config.toml
num_hidden_layers = 8
n_experts = 64
normalize_top_k = true
balance_bias = false
optimizer = "cautious_adamw"
max_seq_len = 256
Below are experts of layer 5 (counted from 0) of a mixture-of-experts language model. Rows are named router (the router's row for the expert), up (a neuron's input weights, with its number), down (a neuron's output weights, with its number) and show model dimensions 0-191. Each number is 500 + 25 x the weight over its row's rms, rounded and kept within 0 to 999. Numbers have three digits each.
After each expert's rows: "mostly gets" lists some tokens that are sent to it at least half of the time. This comes from a sample of Wikipedia text that the model never trained on.

# expert 14
router:495525527513506518495473538504505513522512526513496490526492526498519505521510480526490518496490448491453449513474486524476483514493505542513534524470508441525563444471509494501527513500505524476504510555530529537482528505504500532508420487470457433530502503482512499474532488510467516514535511471465514519523525519511487471499508509481487502512549529501508498545481542507509493494502480461544472482496454496526489507493484485527492524526519504511544490474538553484509510512457490488495492504546498528505482493418503490483524470479519524488469499476516506474494477484484521482
up0:499486517515493495521515517488514485490539500522533464509513520476546517502541508525502463547506504474514518519441478493499515513498510490472422454461480501471474507515494463506533515533491496523470453505482522519525487484540473437459514562480521474538559480484503485471452504526490496509542490476523491480500497490483446506490490477497560466526538471463493507503479442510494527536512510492479503526501503502548493511527494479478506454552451505509496533504504473513479529492487462496500501530471540534497471506496524505532516512491508490504501481476492496515520518496528528494
down0:559464513487500513465478501431454491493494472519517522528518516478500502496535462503475540495513492522494500491492491487492496471476489466548493469469527520470523490492458495492537497490482508523508448537498505494508533527559495486533494481573479483525478502485499515477463488502510501506505512522461501504478474483500457549505501434523537449484522545491497508504545463489503519492516481497513508496516451506505487488436538497506485480479539478505460500489482468512506510509519522505525533506505511486536485478467487494519472522519511504521484519521508553457493498526558546522
up1:517487500515513517482518486495519502521521508497542461511491520499579507513527502440492506506512449507478505484508510488495545530536538513518494484487523516475550526503492520554508541496503555487517473484458489488465521478529523517466510507467510524503566510492517471450496496486516470467507480482490522569521476505517475473448474491535504473537514526456502491506475510494504431522486472448530474488511494504501474488494516494504512465502518480531494532521481505491500497504464469492478503507512521505508479484516500475442472517497519539461534487475515541503470522512507490446
down1:501532528483499511506539466504475501502522502514513472499514565458564531492515463504505534462504518480476521525474539503517511472480492493466504517555496507484499521529497530511517482510499501461500506493504490482510535482498537485531501478486506516481474500529485480484492535519472457523474479531525515502521513482490489522548533472468455482527482517522458524534462504445523481472480534467508541499486454488483474494480502565502479467515534515510500488511496546492546509505428496496482509491526524471505465508510511487492511532507488491493560477523565508508484481499490544460
up2:488470480475453519467488525525502484515502462502481466525534502470543516508491471534475549519504513514491522502497488475520505518458488512461473515486518550475469492446442455522497520472517514475480527495510504539483489494506522507454456512507502482506520481489510491488483480465477520544465440506503460512526513510492486537506492472521518503556493526535490513499526487493468529537491519471440507540495494485488477484480510469473489489490513503528453523525461465459505487503484483472512528495489549504477536498494528557502522488542499469507493508517501536449537526499530472516
down2:495467477515465491466540509471463454459527508507463492500503513504502523539489536514492483490494475488470507515509495491527459513538509483494459540505541481540450540481552453519522541513485500505489485487521538511489521493508482489483524527523498500553500542533442461539490455450494523489516474529524456482496463499496522489541502553465518493503489466491471528484450469462512496512486498499526542490490475531515501523491460510507514483498498539514514545476513506506506498463494489514487463509492491450502506526473453515477517485478504511482519507476516528501492552496490495544
up3:511462483483475504513539473488489487479534482473505496467498480494458472447529514516483492497475497503475516539499497527515499492497529538475509528473514525492470501516534494505540450526499510482486512517488458514504508472490523515497511475485493486481547461453495497490505503499475516482466504505517493521513488501491471491501482461485470521482566463461491437482508498543520513499501521518460494517495470486470505504508488505525457453567523498480510528494552483492456525526551496501548528510456548486553515467494533498503470485492475453461498501534539563522481475506488484500
down3:507485542467487509473505503488547475536490483536522495478490534508518473478457515527514487545492522515481513452454510484435519510493484476548494514532472501485524525487498478455499479468495496506545491453469483497493504510485497569479466500475527486524483493516525530500498516497516533485503506507469455470471532493479464477460488493468515508507496499504515515521532497474499519501484541505510482533503537496497499469479530490510534492492516500491507502533493439511501476476431442522496515486483517505506557460484482480549489542498507472504549488522538513520502527489516495568
up4:435510508526502515529495516506516478491481500485472507480470484513507485503495503531521483492489571488498518510490493528576538520509544486529525477457500520511493482501522464491517512532503485512521535510514416493494487516456528520445492518504504477530487480527527502494534510431554490511517507516503507540488531470528557507484503524555459533496516526485504513528480515507525489486454479503494494510522495493510510511487491495521468510522489506512468533498524455507532488499540536557485552486477479502473535492515516505453487490505507498509488507535503447479478523528507475477
down4:534496488511450500507486484513532501484511467548494498499470500552486482494495487482514478532505561494479557452520514512514499489517502472487526502492504522494522511514510473463498475472503491520481507522526450464462465505537491543486463484488501466517489514510493497467529492485511493550533519537570471544498511474454525494482530471476500487490525552486507530517515510478491499543461469511505456485532492484531485510512499485479493474521483531493509558544470436496540487509487492526501497486503457553514484498515487536509502500516519447527491506531495487525499534462490538495
mostly gets: " z", " Pld", "у", "^", "и", "⁄"

# expert 22
router:489512507503545513467426457431491506507476442490521520513515496503531462482488492497514487493537485490501497527449483517484489471486498522478517528502551509541533487522507515524528527501512499501483547468540530479441543501523455468520526513498522438482460499459472524505524515490497520477519475517467508458535562469455500489509499534459521524532488491489481540506489508505504478489485525469484502514478507495539491494556509530481508538501510492500500485481488506490540541487471479490513460533537490493470489465493497463500518504475487470506507498470501525487504496517529503483
up1:477486514499483493498500516543556528507505542497506493503515502546496502544543541499443527509511486500510531471533481477512519513513511462491443468516517491522504481482471520489472497456481427486480480544486463510522515478494456479504478446532479531478519498512508455479533536512517540489508485490449473477504535513541537529459546510492505522524512518463515508514507536456481511490494513507493512466454496490516480527503458504505532509490492471497496515514470498530544515513534487505469466504516506496525487501531515491518504498489475449516517472558510492501496538531532498454
down1:525481501532529497488530455495499492520520487507520488504469504450512526491490529453519511488499507468505483505500535454499519494506537502502532494482469525499455498495490484482540478482453495503478417482559526518500473511501481520508469487483511473493551483515462505504491487513487479510522537491542498494456501483501521498503533537460504532543537525505550520522503508504496509516482490540491459436521473529494512492500558471492515537502438484504517528535518527505503486509479495490472547500534506501533479505501493518478481493487454470480486518542494502449526488496442534527
up2:511456507496491557472535460521533483485461504502497526520468505499467478479510523492469519516487477507481517479513502536552490500494484434564504521520492484520485502498520480482524501507495547485501553518517502494464469506499474488505489480501484504525462498528484487501523504501485500494506498539491521500479504522473545486507536491493465504460522505483515478503554507540492486506488489451503536494474519463510459504466535448551503528483500515554463496502506499529532445497465504511556495495542479469465485489450500489511509460489469499466495542503518433478493461507503492472
down2:475491498479536484521481502525527473475451512464484503502510514538463490513486512513521526514480507514547462457494448515501544496496490488487481496525462533499496513492477500505482483500537499501497487455512478466478486534482504496469455478489491459502511494501496464488478492481506490492511492530504475510478513566521514550501499475486460538540491460503535524505449530521505511441531484471487534486470482424562531499506478497489484469548487516523482461511529499510506543482519506512568475543475502493484484511471526507448496454480508533485500489477478491486467505514506497479
up3:518467459530518566529464491524489480498525487497532494495509485483519517451487498511494508479518494488475504546497469544522522476504472443554496480473510542477479522492526489517502517510539513471476523483536511502532524502485471447533471500461470493489484514513520502507494517514501539490495501467477450527556508481526497544494526520509504497512529463523543494506507517539480486535536487497489541536420490466457485506481494515524475510458519474515506527453499498527496557501504529511513502484491478488503465490502477476495511522478516498443525473512466541506484531499478496500
down3:512469434500506473487493505499452504489505484451465488493480563449514519488483505517484542592514496538460481494475500507484493494486467518520497496519504494517519540481507505485491496488545502482454501509457467493476492483459519524472505474501490509511498452487496462505507507535509463511485452488493538508547463487461510518463473482500516506483517503548520521473487525502491480468510502519492516489495478510474496452458487486479485473466450499523500512473481500499500504549525498479528475514492474438541478551523480505456461527499524495543526496485533474512501490477506487506
up4:505494505517491495517509508506500484478497518530508521514533501437469537527480545473480505482489531523501504520474450500478490448541541493486452462525482502511479464471456531450505484524493501484555526477508489454490489495525489525474478510486487465481490456526500477483508434429527471504508510543544526518499476487523537517509484473523509475490500491486463461483460534545506480509489506495496488497489507530508473490488478495498484487472496521515474493476492507523499561495482502457450514507546477492540492487475529521545493477473434528484490498505469512495524495508488519492
down4:486500460516528492462469562501500519486550523510491547517496532520494500507489503489495473544479536528464454481459517523515492531524527500491512498538503489485516523500514518471482515479496523490492489465502510465500461429506530533505474469489514522509443461514502468479467470507517473500511504481510442481511517499488475471493484451479464484485514514488505462476487543513555462543481511493522505502482528504482517443492494476451493508479468500528499477519523484514537497496487514517488448471522498499457463505495524502520508449507469464486505474492486464463498472485469552499
up5:495519485494501471511496505528503518491490480516507487489485464500527523458591518523483490528505481492499516488491478493489499528459501455542510533515503464522495491500531467452463472530509512483481475503513491472473542516486478462471459482510497507518480443536578518487489496507516481497489494522514536481502505478448472518468551491519480518515485532503543510492511542465481531523508490522483514497510494480524526492512502533487517489521469536492487514498461466448520460473551504470466533485494503501465510453529512481460474539520467491483473506474473473474491503464484480463
down5:510521516468512511494503496516489485539535502494497473500513497516472535500488504553482483491471537483529575516468453512489483495483486506532502499502514484458481515464496471514435515523498501486519495483549525490483524507470540452497505462536499528504491508523508526454538506496508444476446554485508465552467531539462484535535540473478479494498494490484502503473534500491472549487555487513482469531507493467482507517492523501513515532448467506465522494525513517468485506515527514480490496538466481487503515514508475489522524534492477531503516491486482523469469507489492451526
mostly gets: " Reg", " dis", " Un", " De", " rep", " rec"

# expert 25
router:485503509499490482539514467479457506485496519485547436471483484467525500524485522518458528478485488519504525458511499487497513512471444501531505486525470496535499526449550477534494447514467503528534473518486502476540525470485520549450532478492521530505447510508501485464503471501516498505468514491514493527494529471530483536462518458496497502497503526503526523460476508498535487517456487521474511520473443511520488486515494490464485455508506491513528502470485523526461529513499473508466549485514488516482486488507497458534491481484489492493519568490512491490441483492539487511
up6:513469435479503518494515498487477498517504470573464503471507554496532548498508531490505548476547465507485503526451521468515482511507507481428467477502516479505554529496502505501492483520492453500482527498458489527506450501507527534451501503516490508465474513481481502531474495504480518495529536478539476511454532508504517506517505493445484511502507509460481492482488485475477463520472522494491439463493454492512509470499539540494501506494488498465490520536480491499536526493468529527478501482455501516512523476521497475474489517505487529473477512490460497496490496551481519478
down6:496487518470488506481517486519514523508547490566506513475485530497496471517464509497501514496460549505489474511505448513547506475490494476518510524483465520514511507484476497473516521527491496515479487523560514427474506501528477466476526535516513543543516484552501495512520523488456448500491473556525513522508468460507482485542493461505461454536537520505492532493532445450514534502515483485500525496505488534467513511507531451481463517527508533475516502511499470472514510576515502485512512510510506499477498532485485508514470507463481494498521488511464477487494523478490498513
up7:475496482534482492495481574505512520494477508489561470495505535477537467506522532506509536449492512504499499479485487513492517530504495522482509529509514533474537530499508510517504510493511539498504500502506478499455479515485508425521562523488493513484484518437493448506455525500467525507538458469571510517495519550507496501512492475490497446476490456504504480501466501451492476517517530457489479538542493517499486507479517481488520496499510517512489497542496526485498507499523506542538496494490513455470529429487517484482486492548489486502518485521524468479523507467491509522
down7:507516508483543517511506453463522516482475486523467472536486466489486543508503502545512501490515511512485471537535550519523465518532489492539505534513494499532484526499488475469533470495484539445486527481511507466544485487514513481499473513481494520535462506552496524474542431510508492443489489489460488476523527461478469495489477505603481513512507512527489505471492525444472466499493498506523494493494474527498481550483529482504518493495511507504480511501500485500516496478555462486524503495517468549517511527483513509512502524493526478496515484475484495499505542524518512549
up8:492522487444487507498489507533538527507466523474490462490495492548489506500497501471488482501515465556500494481514529495473510537482490534503507512476482492525485472469535524527479501537558536504457557487450463501499503490499527472516505504488519521479519492460522507458488502492513449520493492485520473533520502489508480502500515489506469515543495492479503496514459512476435462471507536494496541470528516510478502529506518482524495523484548539486490509476492504467547521470497532506477505469522534488536522483510554447526456507535509449494537479478513489505552484476505517544
down8:471513483506460485544513514524553514518454537493520485492480453518498528529470449478510508496531500496455552543511514510523494489490468487484506492497481452520530511504503478465528506529541511535493526510487495493522505523534495509505494501464498480488521522510512525475507507447545498499480556454510465524516513488487526477519469500517465520508548484512477490543491545434506498471467516541487503500455463520544491544545548500504514508510490512478474473496529522476486515505471536499506481481521514474519449523491458506490528522498514504477543504510519486505476534486529503537
up9:500460472458529530514488516502510476503571483533470491498481484506501477502502481489536542499486488473537521454514501496563515485493486466520483508491511542513442528519430487517502526511483488487497495476467513524466502521497484507519461480472482513479509468494513532458438495524475517522484464479576527482482456504505507523499491564475510490481477473520492542500532457515517466531499513520473491501515498487497488502533471491478502492505503477512493494475528520524498517530488471490429505499484465486507532494489486516541522537490510537505468466480516534540510498541517483502
down9:475528481504442492536504537506502530486509469494493517557494490498447495474491481462486543495469526547522469505488508505507485498444487517501476514476512511502496496542514489488491493429475516468509511501472471497486530461502515533501501496490510513547493493487506506467508482507471512493499488461462458500530532539500507518527526485472506501518520533462491508519489499437469533448514506502518540508517516478478500485501486569524468489502504453492519467541493495456461527464508498499525528499501502470516458485479538514509438455524492478524513491497524475524539468473504497546
up10:497452512516525501519525523487500505485476508497485495493500494500511512500496485506486494505518467459459482496552473530496508487516485498525492516531484473477499452481480476487529509517469483493500495507497490494522490483599540518506535495512498503463505450491542513552467503467503504556511511497483461493450503525442456462513560508522507490499473496520483527486503480516525473528475479503517473452505513520479535482509541492471490480495532542465519500494525468506491503457515475468496480499538483524457480502518506511498543489506460581478508503533496496480532529508504444487
down10:466515489527459487465479474462506497479487506474458481491518504487480492485479488519523492527514534512476509488495479506502474514472515469494544532495520485495517434504489477563493510482491506507466518537483478505463525421456479480510511499463525478513486463474486473498482522503482491492521490516535502494474531501479471532469520506478495525492519467425465546523538508475516498544580480508512484530474503462503438493566460499507527553474505459449510506478485502498484465498506538496514496517489501463506520496479485505463500501502508536510485498515516501486504495488497497495
mostly gets: " —;", "|---|---|---|---|---|", "|---|---|---|", "|---|---|---|---|", " Animalia", "|---|---|---|---|---|---|"

# expert 3
router:526478529499528535497496502477491514462522523486472496505431503498511406455509481492504469478536481552494522513469516513472490504506467521505496521531454520540492499511473540503556475502480460497493506486545479506538521471511501479484515493514516493490515483484497577494475486552472524492519531492505458532469522488497509518514519497470501479490535553491533508523505480520505532524490449507510553468474491507473479470515478525493490460449524507511520468516501515491500468504499529518497549516533497493503495510519499490488549491527490524527513507545472484493492488503514453527
up4:536502508474487509451535497517518439552492459514484506484483569532529491493525516439502510498468479499514486482505486513434474492501502518506511480482501535511495522520508509523472516543465436457532527495512455469472498460484481498535495500491535482518547508511512522456487508522468483515531515494508533521492537477498507498488449502500480463492485468541520509505548515520499511497537481494507537468513536459541483497495508523471503525472507523482460491504500453497557513523495499493497518510481500495467469508485515471519502510541490469510530489457491487438486474512502500494
down4:451519494486519506573490480483509505490529515509555535492519517488494454482504467515521503526536468482495529506491490512497490504490530526522472492454473475464569503511566520492502548488512527496504503532526492517522483513509516500520470499447490517499474491520513548465531498504488486497467514512545460493517495512501466530500516523543497480502522490466436497500533526478495503523451536452489513478528499463521508536527491464543472533484506522491477503513534532444515498508512487525488495510542452521483522492470506527488471501510472492565502503509499481482470504508517493483
up5:486499485525476503511503478483518480485470540493498456482519467556510502504489474516492505490506524515481516538470561510516564502492517525477488519476527530492477470523469512486506485530488502474501462502476481517501523527525474532496540467529504525506516449476515499475538498480485540492477492575507444523463445491489517467474468474509508500492541492457442505514502549487446515514480551471477505525531493509479506502517475522489494479492519485535553521511501459492460498496517492519483468492535515495518518436523522497461485525515498483502503471518496528497514494532513507534
down5:487476516492435498463507494576502526534538517516495491494527528458474526492485535498524539482502550497450507513528451531484520513484503461527481470467510498553482472470479478501426504506486483530488477506462493508500505503503503485482496493486501498505493498481524489477523485529517504516536508531543506528538552508530528493457529515451525508469467461505467516505470478503491504484535478512530504487497500500521520449480536514484503507498514530526490476469508455498508525542505488463486536458471504512486498501477479523503457460521510514533513544502478463478458508479490486495
up6:509477470502520525467515515475513492478495495472490523470498481476504489509501500526510470502502494546466491465510541541538508465509466481505527505473496527496496482462508490517490509497510499503503463476493443457525500460464494472470446496484457517499485496470523473554505476488519540467540492550527482490549491491475494532447508493494570527538537459500459501514518477468491446487500511521543496504508479544526506498524493471511495499494468530474485496517480520521486471468457531517536522506440498456469500493541503519505522534484517490492475520500469478460475504492460502494
down6:469491495496539519461453485468480511488514488495471530512447512455507554534458503534535490467514505499483496509537497484503469505531537555522550522502477528471461480525478496481529466514482486471509437486514551522463481497483498514485482498490498467543485508486535475546507488444471485512460453470499492524490471500489535513514520459518497507519513522522499509495506490454452507525502502503522499505513454433499471501510517482501478471502501520474548463515517527487525482464480478484504539505480533481497465515476477535520481511516547518496515506497484501507507516498543518492
up7:440547527501525484488480527515529512462543464512501512530494505520511537507501512503529535526520520507506489497496461468475532487557484485526471511524519515513495487483527490524484453519504505442529525505516510534490489502517457507546520473529534546491524445464501507504507500457520467447473495558489509503497507483495503536500500455523491545550501487512496521504477473487520515505502535529449480516496457475474554531484495516488500487511526481512508513520448538458495514511475478485490479511499536491497488494468507482531520528482470522501491459460502473460484495465500461516
down7:508479505490523513527533473506514490488503519553481489530515507515488559510511470502480493502500554535517490535501489487510520505515466492494504535527501529501518531534515515492480526511461509501512467504556511441474491490460512495477470453502505475504497471510481504469523471496478517517522431523523477479487539512513481501479486509484467492510491524481501527497526484562451508489494494510506530490504498524504483518520509502501576481474478523465475552488486485445495507507515520490522497460485480548502452473488499540524493584461497526507507467479526493500502562532488526474
up8:523511500470518488504501445521513489514504479542473549497488494491521504491488571505498479528522473519498538462475452500518499514523492487506437527512499538480503516512472496512476483536519508475449537498535479463420498487492487468491516478494480509514505507496493492489490475466504531468511501546519495451504531470516464519467503492531489491498522483503447496495498495527470520442505529501534495482517502523477469514537512472465429486488505531523499505463473529489509509485522521527524469464493484484507474486493522466493498503464420484521497462553477480500510487489486491494
down8:519486470486529533512464490442510548477481473530466535498532504495510511525483496536486506503486513482509502529532486483507491503494491511537506503474543491478519519528484520482512496450501548490554475497507483456547489476468464517529465484499487485533535499496456482500514508533502513462514527473536469483516510463461457482525509529513491504529534526506504489525527495515543480440467469557500512525470505462539491530528494515528497533487474523463528442540505533482472502488485447530518483474529465514507528469504469541496513507472491513536499486485529506508490522495486487488
mostly gets: " ISBN", "|---|---|", "^{‡}", " Pts", " voyage", "^{["

# expert 19
router:489479495489525521491456492534535503466521510476472508481411473506500516484523507499528474463518536549496503439525495492531523442504472488494519507530489516543483526474459466491518513445541527492499511501484501482511485469484455508528459464512511498523460465478495506506508487509520501479533523491479519481515484471485531502512500498493511464522497506501510502489502510501506489513516485534504508485463526503518516480481496495501485509472472482470454492457480464532513493493488478500511575487499455437471485531466505531515512533504536502528496574481477533521547510538505511518
up2:517474507512490530456492502475475477507480469497494523572553500498486467495521497498507478506509461520463571500532480494505503495477505509495501505502505513495554510531510530474520484515526483510510478465494516469491517504500518447454517519479501535474489476472525528488449511505453578500495450493498501467485454541487473450523500472541481548541520487552498506454469529530524511488506521505469499463487507449504507500519502484509481489528523535491498504467501512513483509481504507502545495500525507522483525442475496475485514487465490453515533496519514493514480489543477521499
down2:508512532482496495534499511479500467504486506504480512487511547466489512510511520500537508472458479467546529533509506473488512523493513463512500523501489531547461501466488534542521515473482522485473493495502435515477538544483487479489508527491463459503469517499483492528477540533534463511465459476497487470496500498488528544523461526536511531522495522524519467530497491503469513492479526493568461498493480501512489505524521564484504528523525493465514549476487512472515492490507444531481518526475465506529547536517477506468455495467529501483505503479494499549484468506530474514
up3:526531478484528524483503456487525517475536504532514522499523534508463537472512520547503460494535541503500460484504517529520425482470518527485483516496548502472476469529512434504522546530470430473489498521516467515531493533460495474471486519488482483485509490537434438522497502490493519490538524463494509500494500532491530489472537474495493469526470486491510486479490464512505504520509488493481513493510478514519509491459485514540536488541547520512505505490514485494504528493547510479495471496489491470541491528488526449521501517519520517476463493494500497500507476454498498471
down3:534511467509539441478466500475522459496534479495481487465483544540495541462504539501490510510487511527473501503493496522533457497495507488445534487466488440498501510525530463491517509484542519450541493493507479515517465468502458484459515436512496486533528464521488476459503495489516464500461506512470505511513491485494497505508535499458512571527489525547496495472526517539499515501529485527513512490508481494479480500489503506486497455462464522484510464483489513488472448469479473520495494459523471476523528467518478509486550523496518514524504515487483529464511502508522473505
up4:505468457514486473511499492488544496534446499466502519496498528510564504507509482477493506512514471557485536490491504504519507484513465475490487494497484504480464488497491555460412517446479506502508550509502504504487507487498488481479471494530499466522520522482492475456488484499515501489481531529563521508497504551454489480493512499539493500518460515500515509512544478520479480462535487491543494546520508472515545467519482499545482476505487508494539514470525405499552492548544499505503519499496490482533483505520488494518497517487502516488484483501531489511540490515492517491
down4:563472462503518461506488523469497470494499542521486485507481489479553512490483478472459512440536494525513545528518502511544525503501507536533520513509489419506497521536488554460511488523462488564502478519518494443514535485493472464494502492513547547517494487501490484503530490487556472520460505531497481508501496511471470507511539494517507487501468516512500536445526484483495487444486529477518532484493513493496526521514495506516517476498470468482487469495501515514517519500489497511513522504509457525526516480529513520500543446496535475521468486510498505517494488545489515508
up5:511508485520526480525492509484503487479501455497504494498500536475488477479525474474519506511508494512439520493457502487488512508498508492524506476505482502498478441528464500457503488491501511529530523519508484505467487505559523503495468463522474455542505475469548516559503478528486479495512475525515466553485451507498471512497460495505466501492523514491453500441531516474507514506524523475544523533503460512473496480447513495497471537512504534509494524489552484514554529441527512474501507488465494525494476533489507492466466441476483480505541516512493503504539482506522512554
down5:503501502482532506522489499497521558520472527495562501501523527462524505519487527466499508525495491465508473529520521531528500463535457511545529467484477505523493495539501498530554457491533518498521521526542501494505471494493493471483506477506557531525530528533486492489444502470529442499453473504544513533481520541500517466496478511492477495504533493474491557497495479508499503541535495497518509492479509489470491505512512494510500476530528553489533483501508472481554495495494513484475511487484495484522510501501474560522525507476498475453473496496524570478517509472470478457
up6:529514486523489493528485498491508534554528499492501525525515485487526491532521523487448533510519464514533488506456489517474533498497480512502472464485502522471474513534478504479447484482473516471532481479525506463516496493532505463491477466500468510506557497509465440512510501471466497497471487482508503465502496523532474499514525503535479500474483521477499475470505476470560488493511559509516477538512523480496503478559514482498488467477494536496514505475547494493488481452540495513528508530549514580492515494486485513522434495469469514523491472516457484494519501522533507467
down6:536486500497503489550509502501499455517488510494458506500479505510537494497494508496471511517520529499530528491540513525522493479498504486549498514501448474529469491510495510475492497509505503594491490496520498443503540471499460484548435515531507529519507495494487449484521469506528458505485495463525480517517501518474453502520505456553480499489461536489508532490507499434516465470495499509487492484487531492560469535533516530494482487503472465498505490530498506491491496498531478527481539508497474501483500529506509544487531504500506504484405494487506481508505514517507503556
mostly gets: "\n   ", " Parent", " Genus", " Owner", " guest", " self"

# expert 16
router:507531500493523478485496519507483555499491480476498518495510502500506503546485514535543488496553470495498460556476532522476458509503485511517540516539582519535545456495533531482526493563526489499517522525531499504498506526512493509504463491492489477515503512469458510478515509474492498514534512496503500480568522501461500497503519490493522506541514507470513486509522529508469493489502510474523455502509437546496480486535520517489472526494440482526520485464510497512510508528514517490478429492468487468502541515476464543508520498484512495498510506462512535490540526481474519532
up1:503482520493509485504454493513535512512473516544504509486544479537503525468507452499473522540484526501466510534457502500502499452489550495528492437494522504508488504497483517492532474489463479511517515493504484470551545503498525513469556535507549516461475501527504540485511498545483495562555500494531466432475501481521507519537464507489463493527505482489498521511479535496467519483470526525508487443494498525481537447501495509503517530490513507486497506492500488480473517504509465440519509505473518510469475542517480508490525524497482480504518496530544481504505525475463499494
down1:499487494538515509471532448515508481507522466528463477496467445497515496476494493523496508523527479539464510503480502483556518498523527505529496502504529524520465512518507505468509448513483509549503528511477547449460500481528487530453501530475531456522516497462499551464517523483435478504526493505528495508528482506498484488516482513509491515497552488514451518501515551502479528502508491520490510439504507437478496454530517500493471502488510497524527530475516527489487496492502499473532513541534496464497553510551477522491514532492521479500522519496525536507482548502525487495
up2:515473487537495516550458491500516503498500508474503443517508487445463470502476466493501510475491537492480481505499458475524521485525499527453530481515498462549479473480491525518482500512504527511476502495494482522505483518524488544444504505468484484524533479483501523468509481517485466513469463467471512531519490492565505504462508522462468509506506517473469487452473496512529484494511562457494486493507480487479534501506506503533518494496539502489497527446518487448498460506507519490480499481470476501451534485472423494472507513521502491441524528527509489516474540491464504509
down2:490498503488504509534495532465489534526537537508489514498494469526497472493481458495509503512538480522502509528498503507513510470573450512490482544499460532506511498519523544471491477488538479456470525473496539526478455461455517530464517498466494471492506530518489453507529494496523480521511490493491502519509490519473483521525463529471531457531489518523525505490553456477478508531515525517472489508482500508556495471506491470489473490499540510464463487490551509482475526478520533495533485497551496501523498429455507496538494514498461533528525476489474529501468515481506511504
up3:487516518488475548474478515498491474488560477517526457463465481527500481538501511481502515522498485477483497506519522495502489510522498496528516508488464487474476543559485508529529469492477524465460482519477535449520507492502442525506491526519480442542524506489493498507490504525485512447465516487521509485510515544507526476481501510464493471511468481471515490537508462519518480480457468493514515482470535487499477465530480432522512503482504489485531466513526450505484477510508503504457503523570497511527518473457479522504507455500519489509508503496441496540486541495476515470
down3:525527501471523502465477518504519466482519547499524558522525492520505474520468545479513521455507460503520464475502500489515509506500534494516515527485514461510558553470528508489494479528491505469491525532477530508498476500499469502514526514521498510522544505513496536488474490454512513462514489506510489506480482522480486570514516460467525510475506480518529549470522467496460446496497489530499463511504481472537501477498507502515454495422481460496526445490513508506464513501485513475493516493521491500497506522480526515473531515454473488547446483505493502554491494486463521507
up4:443507508473479490490479459496532539490504499505515490507529492477520468515482508510503455471529487510500484509502485471469507475474498454454513510502458502496527473454512486501482483494439474445491501487496499509497476477518488503509500495532474496487498491529495480480461468516466473509524489494461467473491517498502542462498466499483489491492547524514482502488462511552486535515513534511503517549502506544518478483469477449531495539537534478507542512459449475507540499472502500514509491443447516531449548508493472468491507516510504489531483505508503531551524540535476528482
down4:499481515521491509531492485493481480494502494519496486502519485450477451546487461460489478530485492526519518508494486498492521553474502518453503466474508499471538505505508460482453506510516440540531475535492535515489512483506514522519490499534540463483492482480533467513511495536475472483513512527506537525460554494534516489537544478458510518506485476542466507495537496491504515503496515492490578546516496490523508462544451480526491478523486504478498548507447512525495496495543502495561539508498519514485505473524502477493511523463477516514512495521474515536506554490487492498
up5:508500573519549516492505514490499530496520453510493471474482497445486529494496531428492496506519502478452481506482499510526507498512468505497488514470481496495525467516525519475435508454500496503510426530472506517540524482477492496505524493498551506518528520480515481524485523489553520486475508505531470544469495468480518508497502505475545505522514467475486500478448516448470474500511510508514506482499480519496508477502481511506466465497503514517532520514551494525498559487493488469514473496499529485548516520533515482465468504451513487513493494518511485501466533564460490509
down5:496492526486512501509485484468501540477512483495526534503499495456478555500521547497507533475478502485450435499500523492506480500482484485504523467525530500477467508486522512453455519504532505497516471501491485515532488468486539498523492480509496470525513535514526470461476522523519511463475429480569507517528543497491468484477493502486465458488554530504489524479470504500479528494463469508496451527507465466488507521461522535501492512452526525488483445510531504512556501523495465465507512494481526516539518476492525501472487498485496537521511501498481504520532460479516464524
mostly gets: " trans", " heart", "oph", " blood", " post", " arbit"